python train.py --vocab_size=8192 --beta1=0.9 --batch_tokens=65536
Below are experts of layer 8 (counted from 0) of a mixture-of-experts language model. Rows are named up (a neuron's input weights, with its number), down (a neuron's output weights, with its number) and show model dimensions 0-255. Each number is 128 + 32 x the weight over its row's rms, rounded and kept within 0 to 255.
Before each expert's rows: "comes after" lists some tokens at least twice as common just before its tokens as in all text; "mostly gets" lists some tokens that are sent to it at least half of the time. This comes from a sample of Wikipedia text that the model never trained on. Tokens count by the router's weight.

# expert 0
comes after: " ", "–", " (", "0", "9", "′"
mostly gets: " −", "1", "2", " +"
up0 [100 116 165 117 126 111 137 132 179  83 128 107 134 135 168 138 160 162  69  95 110 170 188 123 132 135  66  96 127 129 111 161 140 125 103 173  73 108 106 136 141 116  80 153 138 102 132 151 136 111 103 117 103 156 121 196 132 166 118 161 108  85 142 158 167 119 117 144  73 130 134 107 185 114 113 108 156 139 136 129 180 102 144  92 113 117  64 179 149 148 112 137  64 111 173 102 122 105 102 198 141 148 204 191 120 130 141 132 153 130 154 151 112  98 108 137  98 106 121 142  72 160  86 145 179 135 181 180  60 134 134 144 135  98  80 100 106 180 120 133  94 194 111 129 124 132  84 155 143 189 102 144  53 178 145 143  68  82 138  85 146 148 119 164  83 142  71 158  74 107  97 139  49  52 130 141  83 112 167 165  98 118 141 135 132  90 120 139 141 142 160  86 168 169 100 108 106  82  55 159 150 152  39 130 150 140 109 107 131  94 125 106 146 158 104 127 161  85 156 112  66 182  97 143 102  82 147 150 107 105  57  94 132  89 127 128  73 116 130  94 152 123  88 160 147 104 130 172 132 144 130 120 147 159 133 154]
down0 [141 102 161 155  79 165 140 145 148 106 109 111 159  83 126 124 100 106 118 141 113 173 109 105 103  84  59 108  85 207  54 161 194 152 152 158 135 119 120 134 107 141 142 188 107 126 116 175  99 128 177 138 126  61  61 119  95 126 101 140 142 135 118 159 155 137 142 106 146 108 114 161 145 138 118 107 102 112 131 138  89  95 163  69 134 149 128 230 104 115 124  72  78 150 140 167 120 128 145 130 132 129 163 174  81 102 165 154 173 153  68  77  94  93 155 127 118  83 116 173 135 174 121  89 113 134 216 140 153 178 110 122 139  56  71 165 109  71 120 129 113 130 138 112 173 151 145 107 148 148  85 127 146 140  86 147 120  81 174 134  98 147 112 137 177  78 103 145 152 154 126 152 143 132 100 109 130 159 127 160 147 159 117 125  67 175 150 152 126 146 132 106 157  65 147 143 103 184 125 122 123 133 158 113  93 126 163 146 134 165 103  98 129  62  74   5 157 129 142 186 153  70 130 119  96  86 118 107 106 104 146 127 107 156 168 111  84  96 149 147 108 133 124  97 142 152 122 202  81 142 139 163 158 167 131 129]

# expert 14
comes after: "-", "\n", "==", " |", "|", ":"
mostly gets: " Total", "See", " Preced", "|---|", " Coordinates", " Title"
up0 [201 130 104  92 108 165 109 114 141 114  97 138 119 136  93 180  50 109  72 124 104 101  90  93 149 127  66  58 134  94 121  91  97 134 175 144 113 135 162  94 131 114  97  97  79 172 104 185 121 153  67 187 133 121 111 122  99  95  98  86 108 132 115 144  90 146 178 156 129 170 108 150 120 145 134 159 171  88 127 135 163 136  88 103  97  99 187 140  83 147 125 126 125 108 237 146 134 143 146 145 106 153 155 158  90 140 153 177 100 173  67  73 142 106 143 225  91  96  81 142  91 172 131 141 199 123 160 167 132 140 125 175  65  99 122  55 110 142 137 178 155 119 122 150  88 155 168 141 109 149  97 101 140 136 114 138 115  93 158 130 120 155 143  75 136 140 117 107 123 189  94 117 129 115 105  76 134 153  55 135 131 166  92  69 137 156 131 110 139  79 127 157 116 145 214 111 101 132  86 120 103 138 136 157 117 110 156 104  95 170  98 115 124 130 184 108 115  68 118 165 137 138 129 127 142 137 112 164 140 186 150 132 111 142  75 171 104 170 121 135 171 137 133 100 177  80 132 171 127 145 114 121 149 184 143  95]
down0 [116 199 118 133  64  74 124 121 127 101  71 163 102 178  63 105 163 150 130 117  92  96 118 158 167 129  75  92 112 144 122 142 138 124 180 127 139 165 127 154 150 126 204 146 103  85 139 136 134 130 155 160  98  83 136  97 195 144 166  61 151 138 111 113 133 169 175 191 149 141 150 145 136  93 104  90 110 146 101 124 139  80 104 165 163  74 144 173 150 139 142 116 155  47 106 106 142 198 121 100 166 135 128  82 105 123 127 146 139 116 157 101 114  85 127  87 132  68 140 214  92 131 138 166 128  55  70  68  97 161 145 159 155 112  90 128  99 100 133  71 148 123 131 150 139  90 125  90 148 169  67  90 164 139  93  82 127 144 168 120 145  87 169 122  73 159 102 136 115 110 139 142 165 111 189  85 108 104 163 171 122  99 116 156 151  96 153 201 107 175 159 127 113 101 191 132 153 102 151 154 143 106 164 102 167 113 106 138 187 123 188  87 135 104  96 109 117 181 149 124 149  89 128  89  95 139 149 180 150  93 103  91 125 147 149 122 194 160 171 147 119 126 109 129 157 105 142 108  81 119 150 119  84 122 103 101]

# expert 13
comes after: ",", "s", " It", " He", " which", " it"
mostly gets: " when", " which", " where", " while", " been", " However"
up55 [127 197 139  68 126 148 164 162 145  77  98 193 150 161 150 155 190 147 135 109 144 129 122 160 151 180 104 125 137 115  81 139 101 142 166 164 101 109 129 104 173  95 121 115 137 128  96 120 159 107 152  64 117 154 141 130 119 168 130 143 155 138 100 149 177 146 179 105 170  98 141 175 114  99 174 141 143 187  91  90 156 134 122 135 111  67 122  84 102 122 104 120 125  97 136 127  97  82  76 121 189 132 143 129 148 161 134 118 130 118 168  85 143 126 129 126 103  92  92 116 132 154 189 113 129 106  96 152 107 111 118 111 183 164 143 110 130  86  92 154 105  71 114  78  74  97 164  55 131 106 139 140 157 107  75 115 100 175  98 107 143 135 126  53 120 127 139 168  97 135 109 108 171 195 128  80  81 137 108  96 101 146 132 139  94  81 156 145 200 125 125 144 169 131  91 159 160 177 104 121 157 177 149  94 153 106  36 153  52 201 206 102 140 146 115 179 162 117  89  81 138 113  88 131 191 183 137 106 142 151 121 126 167  36 121 156  98 167 126 141 115 173 125 134  98 100 169 138 153 128  89 112 136 147 111 102]
down55 [147 163 104 102 152 147 131  94 139 138 103 106 105 121 116 112 118  86 121 113 103 139 136 124  91 138 135  93 189  63 168 137 126 120 140 159 138 124 152 109 130 125 133 154 101 127 105 213 159  82 112 147 162 176 109 141 100  60 128 113 194 144 103 152  92 142  82 120 144  86 144 145 180 115 152 160 126 118 145 100 154 199 125  99 129  22 110  95  63  29 129 128 121 116  98  95 168 128 176  95 135 109 115  75 161 123 124 153 139  90 209  93 162 144 131  85 190 164 103 100  86  74  97 187 164  98  97 172  99 153 148 107 109 180  40 114 125 126  66 129  81  94  92 160 150  91 127 158  93 122 120 107 120  93 133 140 139 142 140 114 132 173 187 103 128  99  91 125 161 130 149 147  68 140 118 112 128 106  98 103 107 146  97 133 120 142 125 153 172 132 137 125 121 131  76 132 117 105 156 115  79 129 147 121  34 116 162  82 167 133 188 144 115 168 123 176 145 102  96 163  99 164 125 149 115 138 194 178 152 184 134 108 167 126 134 183 133 158 114 193 121 124 157 133 154 189 151 131 125  96 150 128  86 163  87 136]

# expert 4
comes after: " (", "3", "0", "4", "5", "°"
mostly gets: "°", "PL", "′", " US", "SC", "CH"
up0 [ 79 131 133 117 180  99 132  78 141 118 140 114 164 141 129 157 140 132 148 124 157 137 149  74 116 121 122 127 160 139 119 141 155 123 131 149 144 104 125  49 143 128 162 155 110 133 134  94 119 107 117  74 119 114 190  96 122 161 115 181 112 143 148 145 121 173  70 113 148 161 150 136 143  79 149 120 123 177 103 106 170 153 121  82 137 128 179 137 166 125 159 152 113 138 143 151 151  92 127 138 104 139 218 104 119 127 172 131 127 159 115 108  76  88 149 155 149 114 143 112 198 140 147  22 133 146 134 153  95 132  47 153 142 142 144  79 180  69 100 110 103 142 173 120  87 145  99 107 118 165 130 133 127  73  83 192 130 116  91  82 164 168  84 125 100  50  67 131 156 141 151 128 186 142 111 144 137 120 112  95 145 167 140 132 142 108 136 121 130 104 122 160 141  88 123 151 125 164  69  89 204 157 132 217 148 118 109 119  32 114 128 108 140 165 116 151 135  94 164 115 152 129 112  86 134 103 146 109 124  87 205 172 160  97  65  91 105 127 180  77 114 134 194 135 121 121 127 106 175 225  96 148 186 106 117 128]
down0 [168 156 122 138 165 163 117 149  76 174 126 166 165  92 108 144 117 127  99 126 142 121 191  94 124 140 102 164 131 175 178 105 119 136  79 146 164 164 135 128  45 146  66 151 105  86 123 152  93 123 127 117 176  78  71 141  91 194  80 136 131  93 148 171 104  96 168 157 183 133 211  57 151 115  59 184 153 123 133 157  95 150 126 161 152 171 114 130 137 124  95 147 132 117 165 133 112  67 116 135 119 145  83  85  76 129 172 152 111 102  94 145 161 119 115 125 117 102  40  91 138 166 132 193 109 145 107 124 171 177 151 141 109 116 129 136 101  93 137 121 111 133 127 130 131  95  63 124 141 168 134 123 108 210  82 197 119  85 176 158 162 192  97 139 138  87 144 124 142 117 107 165 120 112 131 135 110 195 125 140 200 109 124 181 130 103 152  69 101 105 126  81 189 103 135 197 127 146 117 144 109 138 171 153 100 179 121 144 122  99 133  96 147  75 152 171  99  87 171 186 155 119 120 124 141 142 100 114 122 156  80 149 127 131  84 166 150 123 150 133 111 122 118 156 163 121 149  75 134 105  99 108 142  92 150 173]

# expert 10
comes after: "\n", " |", ".", ")", "==", " ="
mostly gets: "\n", " there", " ==", ".\"", "\".", " located"
up0 [131 119 115 163  95 125 174 101 173 171 151 110  62 152 127 130 127 107  73 105 158  79 115 122 130 116 120 153 178 115 135 117  87 111 105  99  46  79 162 136  69  98 108 177 157  98 141 134 150  84 144 158 124 114 165 108  70 102 156 166 120 128 122 102 179 140 106 173 144 107 136 163  61 116 188 133 107  62 112 134 152  92 111 186  72 121 167 145 108 123 123 142  93 125 108 113 110 181  42 185 126 129 112 198 151 168 161 189 141 153 165 102 113 135 126 175 173 208 135 115  76 148  70  81 101 100 136 138 112 115 106  86 148 143 116 146 101 166  85  86 132  90 181 147  91  97  95  48 102  94 113  66 129 128 161  94 143  99 137  86 134 154 128 144 144 134  99 121 129 164 100 132 100 134 108 140 178 201 133 174 150 113 135  87 130 115  67 133 111 146 128  87 149 138 133 186 159 124 146 211 153 162 128 105  90 113 126 146 126 131 144 140 124 154 121 127 134 138  72 126 190 113 123 141 168 125 120 133  85  82 106  95 124 136 142  90  92 140 109 107 152 176 129 133 139 170 161 198  66 107 179 157 157  88 112 139]
down0 [143 121  86 120 107 102 138  95 139 118 170 132  88 101 207 113 174 105 168 153  82 111 161 108 138  93 132 139  54  71 161 153 158 125  66 123 111 137  76 126  89 129 151 129 105 203 102 123 139 107 149 118 116 126  72 156  91 152  98 164 125 119  89 112 171 125 103 156 134  90  93 144 132 163 121  93 121 150 203 180 125 147 176 133 167 196 125 147 122 121 125 104 173 109 147 136  72 114 157  89 156 165 129 136  84 151  81 125  86  86  84  79 111 101  70 198 116 138 104 117  85 104  91  78 143  68 130 142 208 104 120 193 168 139  92 101  89 160  68  62 116 135 104 152 102 108 131 111 171  98 148  81 115  80 134  74  86 158 140 115 105 131 136  81 115 132 107  87 102 170 101 194  95 154 175 167 154  79  98 119 128 113 133 186  69 123 132 108  64 159 153 134 129 136 101 132 147 154 177  97 138 111 122 100 131 135 140 172 106 122  72 145 117 158 104 130 139 169  65 110 134 166 120 164 114 154 126  81 147  89 124 126 138 145 165 115 111 125  67 187 169 138  72 154 135  85 124 126 118 145  80 128 140 101 104 100]

# expert 15
comes after: " |", ",", " the", ";", "|", " a"
mostly gets: " \"", "'", " “", "’", " ", "–"
up0 [138 141 139 126 139 103 141 153  49 135 127 108 149  89 144  92 159 137  90  92 120 148 114 170 115 140 135 115  81 169 142 175 150 177 103  68 162 163  71 156 179 116  82 161 133 117 121  90 107  64 107 117  97 148 137 111 154 130 107  86  84 138 149 131  95 171 131  96 196 118 105  91 203 142  99 155 148  99 128 164  47 173  94 108  70 149 147  92 101 141 150 150 119  61 129  82 150 123 151 119  63 153 148  98 110 136 156 178  56 144  96 165  55 138 104 153  94 113 170 138 110 136  84 170 134  86 152  98 122 167 163 181  88 132 147 113 132 183 159 119 161 121  74  98 155 150 153 116  82 119 101 141 138 175  85 101 153 106 180 140  77 122 115 148  82 155 191 138 171 117 134 160 169 116 123 116 113  60 186 108 177 143 115 142 118 161 155  71 155 164 133 132 143 112 103 105 106 100 124 128  84 198 101 114 114 125 113 147 152 161 104 177 159  86 190 117 122 158  76 145 166 119 139 118 155 149 136 127 128 119 140 177 198  91 143  97  97 156 144  74 129 136 170 150 123 110 138 122 187  80  79  86 137 147 134 135]
down0 [128  90 130 146  91 133 165  91 143 148 158 167 116 156 166 151  83 127 181 164 110 131 133 167 137 108 126 164 130 136 128 165 130 102 115  78 203 163 126  93  67 225 155 129 122 133  94 107 134 173 183 138 218  57 128  71 143  90 205 141 230  81  98 167 128  82  88 118 172  87 122 117 105  84  80 113 187 176 115 103 110 177 117 113 137 157 104 110 123 141  93 118 107  55 197 155 100  77 186 133 120 147 129 101 164 105 158 152 140 188 143  52  88 107 125 129 103 152 118 179 161 120 157 121  85 121 145 142 149 176 171 108 157 149 127 179 100 148 122 101 125 146 125 105 121 146 172 116  93 130 134 118 120 130  88 140 152 116 119 165 161  97 117 136 179 123 125 114 128 144  67 155 139 136 130 101 182  78  98 103 105 163 131 127 174 117 101 167 120 141 142  80 110 105  95  83 169 126 154  73 139 127 134  55  93 116  98 114 116 131 121 148 131  88 130  71 126 155 107 114 154 112 128 137 174 130 151 128 115  84 144 180 139 109 168 150 146  68 101 129 116 130 118  90 154 119 104  74  94 171 122 136 147  98  95  84]

# expert 9
comes after: "1", "2", "0", "9", " the", "8"
mostly gets: " Florida", " Canadian", " American", " Czech", " League", " Prix"
up0 [139  94 127 115 172 188 124 158 114 124 131 105  83 111 187 107 138 152 145  99  26 130 111 166 123 169 129  69 120 140 160 141 103 141  98 106 156 131 104 113 124  70  77 132 175 140 129 143 204 208  42 130 132 126 154 132 137 117 143 127 145 157 192 107 104 127 133 138 184  52 120 154 196 114 154  95  99 138 187 107 138 109 133 124 100 165 159 157 106  69 130 104 102  96 132 106 148 149 122 136  26 120 100  55  76 144 146 129 128 120  76 157  74 101 101 116 164 133 115 134 122 101 104 115 130 120 118 105 199 142 132  96  19 101 146  97 163 169 101 150  93 120  83 133 100 109 145  88 165 121  78 149 167 109 139 119 106 173 122 101 102 143 129 123  84 155 113 184 126 139 146 161 111  93  93 120 102 121 113 110 174 138 122  84 107 123 130 134  90 130 183 114 116 126  90  99 148 105 104 120 110 110 112 146 131 148 144 163 122  92 174 175 114 150 131 143 115 176 145 173  96 132  95 139  40 117 151 136 134 113  75 104 119 174 149 158 102 189 139 140 126 101 134  38 136  97 179 115 175  94 142 154 112 150 133  96]
down0 [129  74 139  72 138 139 110 141 140 104 197 106 112 151 116 106  63 195 141 116 116 136 129 177 172  67  94 116 118 124 123 114 129 119 105 102 166 161  93 123 113 171 139 132 110 107 121  89 156  61 164 108 124 135  52 114  31 177 161  85  78 146 119 158 137  81 153 108 128  55 158 112  63 109 123 153 142 132 105 168 126  64 136 157  99 141 123 119 147  93  73  98 104 134 172 146 116  92 138 116 102 144  66 119 112  88 160 106 110 139 131 132 129 166 131 139 139  96  52 134 139  96 162  94 161 140 144 161 124  92 154 120 172 168 177 125 196  92 152 132 135 106  89 170 138  76 115  88 122 178 116 121 126 171 165 149 116 112 154 116 197 131 147 109 107  78  95 135 144 123  96 118 155  96 153 219 147 126 168  69 107 148 178  55 132 158 100 107 172 102 144 137  89 182 174  97 127 145 158 152 147  97 153 138 148 143 117 116 140 114 110  98 184 124 124 142 124 100 131  70 120 112 162 187 192 159 186  89 130  98 214 114 109  86 144 136 139 127 121 122  94 146 150 135  76 108 123 164 119 109  84 125 114  74 116 146]

# expert 8
comes after: " the", " a", " was", " his", " and", " The"
mostly gets: " part", " war", " work", " project", " worked", " father"
up0 [152 133 108 129  93  81 109 142  98 168 148 174 146 146 161 136 118  89 127 118 187  81 108 182  95 147 104 101 131 150 132 162 133 153 122  70 129  88 158 117  90  84  78 122 141  60 110 129 117 161  71 163 130 175 119 113 118 171 138 125  84 138 134 173  87 111 156 156 113  99 101  97 129  99 150 180 155 138 120 152 113 147 141 203  86  88 172 199 143 103 102 147 113 132 104 187 183 169 104 101 104 158 153 136  96  98 163 115 131 125 143 167 154 102 137 157  73 120 121  90 167 119 162 149 127 148 198 141  66 121 168 165 116 142 124 107 127 142 143 162 111 134 139 161  81 130  92 118 105 128 111  98 168  48 165 150 127 142 147 226 122  97 122 142  77 162 153 112 100 137 138 151 122 100 151  93 117 103 106  97  67 137 126 196 150 111 204 115 188  73 139  60 129 191 117 124 104 148 123 169  85 188 124 161 122 129 144 162 159 140 145 136  99 129 159 104  93 124 115 143 115 104 168 199 144 168  97 158 197 121 102 142 115  93 101  98 117 149 126 120  86 119 185 193 126 136  80 194 118  95  92 194 139 148 123  94]
down0 [121 154 186 123 112 119 131  78 162  85  94 182  91  99 139 155 130  82 109  97  76 141 105  81 151 121 120 130 106 104 128 101  64 173 170 152  83 110 116  65 162 148 144 123 165 204  65 142 128 200 139 140 160 103 123  95 132 142 144 144  91 110 111 126 178 165 140 117 146 203  81 121 167 111  85 136 164 176 159 129 165 142 186 120 152  91 150 136 146 164 123  91 181 124 123 137 106 124 116 172 169 178 141 136 130  87 126  96 101 130 131 170 140 102 126 154 169 101 123 155  92 126  80 161  94 139 116 176 106  96 108 148  88 111 144 152  94 181 104 125  95 100  69 163 139 123 127 144 156 135 158 104 119  96 110 130 124 168 160  89 104  99 138 131 169 172 139  86  90  76 132 119 150  98 124 121 188 143  60 159 177  84 112 113 108 122 136 188  83 145 181 184 147 100 136  89 127 104 125 176 108 113 137 122 152  70 130 172 140 183 124 125 177 198 131 130 146 118 118  98 123 175 164 100 110 170 147 136 115  75  96 132  52 124 136 113 143  46 134 129  97 158 145  86 155 136 104 128 111 247 119 131 106 184 124 113]

# expert 11
comes after: "\n", ")", "4", "5", "3", "6"
mostly gets: "=", "|", ":", " Kevin", ");", "titled"
up0 [146 157 109  87 136 145 115 138 130  99 163 147  95 131  90 128  89 124 107 136 101  93 147 106 106 226 118 157 133 153  54  92  87  96 100 116 158  75 151 121 122 104 107 109 134 112 143 169 132 122 129  91 157  65 188 147 116 149 174 111 168 130 125 147 149 188 185 114 171 116 108 126 131 172 108 183 157 187 149 159 110 138 186 140 125 176 153  68  97 130  97 102 174 101 188 119 146 199 177  73 176 167 106 123 215 138  80 117 146 145 126 115 133  92 162 130 105 166 115 125 138  56 118 118 173 196 144 149 132 127 122 138 125  83 165 116 135  92 162 112 133 123 109 142 150 153 129 162  77  88 131 174 183  83 165 147 123 149  62 120  92 105 103 121 151 163 130 127 131  97 150 121 152 101 147  96 115 117 109  99  78 150 121 147 126  59  88  61 111 162 143 137  98 118 127 135 155  46 112 105 172  95 124 152 163 115 161 171 137 109 127 114 122  79 130 165  99 150 109  91 130 206  86 134 193 125 167 137 121 162 120 113  90 135 104 130 173 103 152 143 124  97 138 122 100 152 122  75 112 199 159 154  47  87 116 119]
down0 [131 138 135 102 145 135 118 141  73 135 148  90 118  82  97 177 158 100  68 109 115 144 154 129  88 103 163 150 103 121 162 105 150 157 147 139 119 135  85 106  61 154 123 127 126 126 135 132 147  99 106 145 153  97 150 128 104 183 158 134 108 148 119 169 142 111 120 136  97 145 255  95 149 127 137 120 130 155 105 156  72  99 175  74 158 112 150 134 135 119 211  88 129 171  57 168  84 152  90 175 159 133 183 175  92  69  79 129 121 106  78  55 108 126 157 123 162  90 132 143 166 110  83 101 136 127 110  94 136 142 178 152 131 120  87 113 147 151 133  93 171  88  93 120 116 107 117 125 156 120 122 166 173 136  97 114 152 156 189 125 140 105 139  91  99  87 117 158 136 162 162 114  64 122 124 141 120 230  65 160 121 132 116 138  95 175 142 182 135 139 110  89 159 114 168 161 117 146  81 132 222 178 113 136 111 150  70  97 145 161 129 112 121 134 116  77 126 167 165 160 126 104 110 103 120 139  80 177 115 158  98 101 172 173  98 112  95 108 142  96 150 165  65 117 133 130 132 163 119  57 176 132 187 114 123 136]